Experts of a small language model.
Size: 12 layers, vocabulary 21543.
Experts: 32 experts in each of 12 layers, 80 SwiGLU neurons an expert.
Training: a variant of Adam for the experts, 278M tokens.
Below are experts of layer 8 (counted from 0) of a mixture-of-experts language model. Rows are named router (the router's row for the expert) and show model dimensions 160-319. Each number is 128 + 32 x the weight over its row's rms, rounded and kept within 0 to 255. Numbers have three digits each.
Before each expert's rows: "mostly gets" lists some tokens that are sent to it at least half of the time. This comes from a sample of Wikipedia text that the model never trained on.

# expert 14
mostly gets: ").", "\".", ".\"", ".", " .", " :"
router:060093118113066078160110093145142147113079094133137164138184105110180105140120145129088118111088183142169096151178128117140160098189146156033104122109114167098132125156126135125108162124141110099107200137098136148102097123111071150042128195132175137148132078199178102121135115100116184143183145110094134138100142120084187125083089099159171133155175151126136087138098056161142133055106094126160062140127165105136167142149172182104104130134116066107097144119112134131157102172154096

# expert 17
mostly gets: " FW", " announced", "ially", " could", " stated", "       "
router:140073071075146212108162146155104154147176157128064076162119120115151133190100136090183151109159066121157142126096081129114155082161072107137181102108140132092151175136133155160055118117090128131148153162139100088122122074164131213105101133131105125098163147139147080151157105119123081107131071092098177142135129131133117141190089134111137105136086098112148143129160111163106157144125133088119120143098153134137115186156179145107118129158144133127210144105183099085133131172111191

# expert 15
mostly gets: " population", " census", " votes", "Population", " households", " average"
router:103114073093179135113167110099133106091128071114137158132097142149133083154152155108135180137051098111106139107095076119158170168124114141163148139090118089126173144154106111143159131143159103194163094110149179115133070137185164063101112130085157127127184154106152108135073090138113126147110072114181192137156119163155086080131111155127166150162156115109139199173133104151108076172152145181105169110157150162069132130099117094177078087125109105098174097187164119111144168102119169

# expert 9
mostly gets: " Al", " My", " Am", " Be", " El", "Al"
router:109165200091122123157097118138146124063106137139154117141108162144106156136157140090139078107191081116136121125172092139064067110078112128107135143133103111066093103115144138091153108077157144130092071163089159076087138105046178146137082093094157207109119086173133165141125090158042150141126150164205135155116182127112186127077171115099134116116082083161146180093144168133157116093126223216148188151117143142193156136136190111113128108106159154204136147108117138143183133052161115

# expert 28
mostly gets: " River", " rock", " railway", " Catholic", " brick", " wood"
router:119151181150082140149129182192118091107151136185162088116140149118138159102111119107084117134083115105125061149154146109102204120142128149171146112149166091132198154169152142132086144161089164144171061147111079157119128175156163135150151139167146127146082148112123115092126196103138111118124093080137089126138124137116107161114176134150164114115165199149138114110158143092129137116107074148164116060107099194107120137130103145087118153084103090094133115093138110136089127147128126

# expert 0
mostly gets: " public", " —;", "See", " Ret", " –;", " continues"
router:126067183106170151099119120147100188074141120133171072142103152085192129116163135136097125121151153102103143117121083122162075146167107138122122105125104166169163182170101171145074177108145127124140084109089121082134117159085181085136119121109186128181103099126177148077132122070097102079098063127124167125119124100162097095148104129092172115129118097115089154109129144060125180100126111102159076136096122104173101144169113177134202112097101129162169135126184135096118167115066110

# expert 24
mostly gets: " ENG", " BRA", " FRA", " SWE", " RUS", " SRB"
router:141118158086120116180056112150151147193166198207108155138158094153129154149113160113102087105134112135089106077124149172153075158180197167071135113095187136079108093164113137087163091191107120122116159123099146161102121097105133114098139138102088136119063109183109164179132088112147150080137154131119113133164099107170105180106170189128100133163133127122131105149087128139188132105132129141093080137089066142132117126051110138127120093153077144189122133175104122147090086090156158

# expert 29
mostly gets: " politician", " Minister", " Award", " writer", " professor", " footballer"
router:087152134102167156128133159171088092171122140128074147154184087183158097131123130093168203139086137147085211098106125173144132132106120094148118132115176169147110170174176137143127154129138138090103085135096099173155098123151125055116165083073123089096147145105134143192165172123153118151107141127104109154124120138130107191091148151153115128175121088129080110135123114161123189181189146111120115150124064115121078132078092090135155131139160102178097063125137174120162069165148141

# expert 4
mostly gets: " the", "The", " final", " entire", " second", " its"
router:185182122143152141134139134132128071116182159083099073054069155085105098119159136145181143131113102081083115104111137128034109126118163179106113156177149130164131138105102088089114101094114155112074142110165160193126132129143144140106189115142129138142170175115069129139117092155124102143138174132100138084097125129095067109054197150191107121158139080186094172179080116153132062141141123143184165156175095103162175137131139102070138178135118091148076129117144084188098156149151106

# expert 21
mostly gets: "!", "ization", "\"", "”", "ism", "----"
router:109177162121084121102118098136105078078117152138081097122093097151165116120145181099079151062049116162109101165141139127094165111127113125159106160153121116127117142096159118079138112115077199143103156185108122133103128103145079174177114115221126140144104126109183135096142112079100089139133102101140142110100098072137096140172120118158160188087142141098131146136142136092110144087160120112194133159089170158112133157175085120160161133087176082122141134083162143095149097063151126

# expert 30
mostly gets: "201", "199", "197", "198", "196", "194"
router:133070086114088147108179114105156103147067158132157101153125091157175137096138122137127112130075094097098100055122081114147107078149154106117145148135135128098158118094128156138170126157107116095180114105106098173118169075098151106110130121140197179102142114126126132117142116191109103054171174116113121102190068111119105073152104150112142112092063065066098136146134210163044098121155122076208121149145176155147153143137085127139173151128113094140125089145084174145116169169118103

# expert 8
mostly gets: " social", " special", " inter", " pre", " re", " con"
router:106091222173169141129174066138133125087109114105126117137106126152132121118200079140072054060132069116147161131139186072181171134148090077179141108117086141214118024108132110079074119119115107094163127142154099111158146180169136110191094159159122129159138089122153145155093168188133109127124094149118121127094133162178142118144137136108123113065155179125156102100166103080091102063111168120107103080096121106093107132094192146088104144133173124096096130119162178161113120193140135

# expert 11
mostly gets: "In", " north", " near", " south", " east", "On"
router:086133149123153137072095103078151126161132135091113148170098133119085122151158116177102110155085069095170139137182143088105070050143160198070170143142129097161124152073078073138172126112082125119189138128158107161124146087134150129086141107178079172147130112174149135145076099137134099133130169143116093097171166129172088106155153102145068098159095164177168140095112139157078112084098126142163054187113158105101147146154150124073133171119134140121107142145134079177163156115124103

# expert 10
mostly gets: " J", " T", " Z", " H", " St", " b"
router:160183129169137102072161104076093096119170115140172132189125140106087068202125108164143144118163153119141139123126132131125097114118139125113093082048184169075082104087111157205133170098091098164164150065164105094125089108134138091099160088145169119139122124189137113151097091129139150131104135115083117197181167137134177151114117149066099113138158100108161169111124188116106211168145078101122121130106165108201127125160126145145136135100097180145140112080073116120161130153137161

# expert 7
mostly gets: " million", " days", " four", " several", " three", " six"
router:149105127160141087142153131176145113126109152139141140059131054069146144078134157114100151144140171146183096132110147151177142083053107129123173117134151067173149136131111123114150161119117103138131085129104104121100179097139067145137124142165089114095199148096110097053111180108151159074123113139117112156153103178069073152166071145112115133122133080141098127104143149073135138201142127079128158152133116058101092136153064134175084131083125112085131126158146187056110179168122111

# expert 19
mostly gets: " is", " been", " have", " would", " was", " has"
router:106097196155122151160170180137125136130119208183122103145174086176097150164165128137139094108148143149120175135127118174183157172118151095099138087156113111128104096166135153179104185118153111126145139120087087084089209131135142096086066158123108136123103025143149067134162085072084161095120115074087129138144133088191091149146141102161125112111147096178114127124105117154158117211166164158099155137133071123131107132163147106198107131123095128086141111171146130128094088100111105

# expert 6
mostly gets: " they", " who", " he", " she", " They", " but"
router:107116129114076128111108164109120124182190083089151166080152100076136179140162168141051122093178149118065074126122067172099069121111126149105069110149106120162182143195196095121155086183104132095130128109091144105089150099161078152103156179145117089100155087093099115099128116077124117158118116165112148092120075085142141141130158114105164136123145130099135073107168109183130088142154057069216118160093170127109092144157153075120139115108133160121142125136156164076171138152119143

# expert 1
mostly gets: " km", "″N", "″W", "°N", " ft", "°W"
router:182139097106185089135140128120136122125096123114098089146089156127125095118073083104119196146082119072170148162083118109090130102095103153142105166118125075102117149170059116110106155153185091113154119171083081114157101158137087132148100114107126104134171138133142074046087136123149112103163103146189193129148204160133081137181127151136160080131085137122104129077109117129136125132062102138081129085132122185083131105122128190127118102139186139117162104092161088100180149115074110

# expert 26
mostly gets: " Location", " Coordinates", "Scientific", " Website", " Genus", " Succeeded"
router:139117119141160155151133132138109107197118093125144101109121143091156099036092124097121136214174146106110132134113187118168143123108119174110134081113155085169093132078134132160133074157198130102115168116117141160163105112074144158149148100112169080093136168067146125117158145126128192186153075097159118080079110128099161082141175113158167148096154166103137115137059127192126147136130140185115111133142142156102100094073161114148102114122146175161119102128058128112062105140088109

# expert 5
mostly gets: " John", " Robert", " William", " Richard", " James", " Daniel"
router:124136128135115136143150138146172201099193131110165168118128165138179189128109097159150054074126132215110118138145103115136137119160148033175126179170081137094154110200173168156153110130143112109137085136170128120129155111118163147187197187134071118119121111165076138200105133163144109102103138153130083143119100131100144174163173133075080154126175111099162072188153163143101105147169155076116203091076115119134109099099107095150157138192103137149082094183180150148142137121188159

# expert 31
mostly gets: "==", " \"", "===", ".\n\n", " Mc", "===="
router:132165167142170106142121113085174118112085119119095114181141153188096090126128150100089107138101128160144125081088090111160125151133122082134148124137189120131117152097130115145126192116151155125131190104131182109113146081175108120190116174133155125153102120120162141132159132166168074068158195171117135174107105135033155070166103096181108086148078137117156129128188084071106121116040093146132100158097114120093167141157172197195113129159144180110165114135119125079096114100104090

# expert 2
mostly gets: " gr", " human", " met", " Luc", " drums", " done"
router:067064116099120219110108126136109162161121140129120203136052059160104133160197084096193141144096122133096164084174112125154105130143158097141141093109118133096157121064183096145127160101158140099116151146130125130128122064154166149088123106118202089042146128126130136115129125128109104101127113115131167063159092108142148100170081108094114154145134110084198186092128083113101127154088124079087109131108139141080089165143113171139129145070095136133155071162206067108138136091135129

# expert 22
mostly gets: "----", ".I", " Card", "ن", " Renaissance"
router:094078098138121161157101119123142182141190211106128136151113092121139141158104183177157153094124185144114108152100105124130128151112072167182090094146082098123138107156113126137132131157085151176085122125130094142145078136176116186129057103100129167148117146112126153106160090141141091092099213149088190135129139178129101091152116138136131151107115168114165112166165103120141153083163101143112183087121126134110107140113143172092123132127125097119114107132145109144169110081121180

# expert 23
mostly gets: "36", "41", "37", "43", "38", "40"
router:134110104148098140115093165157123083143131131120096162150105130154111143107070177120134135165159104094145122088173188099120079090166094067128116151114134167156124163075162126089145132122106148109133169174081129199153129123097116086200117124104113149124129113142055108161173136184128158111153136113126107066133134115088107154092114114131122126056093196114079167158056095172160165133154099113076175141107075092189151097140153078155145173110141122111129222147122097132101150153084138

# expert 20
mostly gets: " •", " Date", ")\n", " Location", "\n", " Votes"
router:124135097132142164152115150082079100115170074089114127102155204116075102100113091080199150166089122153156089131091118086087145170092102103127147137165045154121067124113129134129149138071166185152145096129158194150102117106120107090079189119073101074120159157092137122143178123085096136207175093154094140090126116136156171122127131091152136119084151146091135137164112112103110133059057133136094119160152162124095152090153090150107068107176156144121133142139068066094117141162111088

# expert 16
mostly gets: " when", " where", " until", "\",", " while", " if"
router:121087060070125126088133129164152202134089090126117144111145135106166088173079149140144145129120148189180066174083161174165100136145152090129128103139111155122137112163082164099133202206099161127091100109213155092139121122076099124111112133117125113155137104169089178132148112105139115124101144113146130140126092147109159149088066173140133213166089116120134122108189178060151140179117087133171093120147145144119108144139088139163136088110069173065191107112087155123083132141136138

# expert 13
mostly gets: " University", " National", " International", " Department", " United", " States"
router:117133099121081078140130125111110176162084147178083131054128108147133181161132135157150171120167188114123141134156096154104091180127154110106124190175092139141144175170087136108076046088075131121125124106131100150115136152143147176183153090121135113098055167081150159149087142180147095087160110101089077149085112085121148085110182170145112140153182136167156118133104180131152133100115146063111135148110138169158104117117098141068125106092110082138136110127156118227102166097160126

# expert 27
mostly gets: " ", "′", " −", " (−", " £", "°"
router:193090089171143109059103129119169158141092108091140138166134116134095067139118126197165109135115130154118125164149121138098119211171191192125180149130191131098172165164094143141139126135180079152152162135158152141153113146100100134106096157179161135129084201193160158102084192165161103105110167102123110122127170133124159143158061115177129143164113145132095144129194099080102127165163134145064109120198158123111178065166125111088137132169171105137158167163095097173163176054108155

# expert 12
mostly gets: " without", " Won", " JPL", " Votes", "/a", " Yes"
router:130149054095146175090055174049096155171114112117175061089128113157198133163141124087124132086151129090151151153147129057184147133095106145148172113137087136126153174085135133138141114138175080122086134105118142124155171119096110184139053093108143136167157138084123139077141093075109141137057116114146100089137144137145132082142099116119114157120106155106102092151116123187168175123109094111127091147126097154133116150193115131132155135126136125122115113152103117088088104143122166

# expert 18
mostly gets: " using", " large", " various", " whose", " some", " provide"
router:126159129153066107156093124163133113109172161145125093096145147099112177038076133144111122166115140127090130111100196086139166155153083192110141097124156097135115131129144073148152152140091163110106107138174155079162156168107175120140161139158147157134130112152101103110161146113084129151129143183150167123132169172170070143109129094167097080134138137154086095126118141148137105125154164186086126105212200114130143150147101095141133123163092183051088172065132132129154100080157144

# expert 25
mostly gets: " |\n", "On", "″N", "°N", "\"\n", "|---|---|---|---|---|---|\n"
router:153148095102154076128148114084138170134073121083179148156078094130115177110114118155132116172180125095177166143104110163145130113162099167131141099112089160053116132099129109130106120182147128102139181147134196151131047170183125126110055150124096089122124171089146092099160128099146129172125154081161159090156106107128148144121152075130121142122125097167120169090175078109148155163122155156160117103193103161103192143119157132121229130111138143104118159102063161165077133141194085

# expert 3
mostly gets: " Ford", " Chevrolet", "BC", " HD", " TV", " ST"
router:136111124088091128168155184140083131175128149157089170123120150050041163132145111162103096089170106121111163179132101165172134106171130123140136157143117178138120148163158147096141158153093102103116129126143149094102150112171143160123218099141121181104058107118113123121140150163160094114140095144149149157110110138145203104098094103098161126115126129155131105168170157153128086077152150072144143086138098126117099157140132162101162154147118134119164143132135104117117161125133158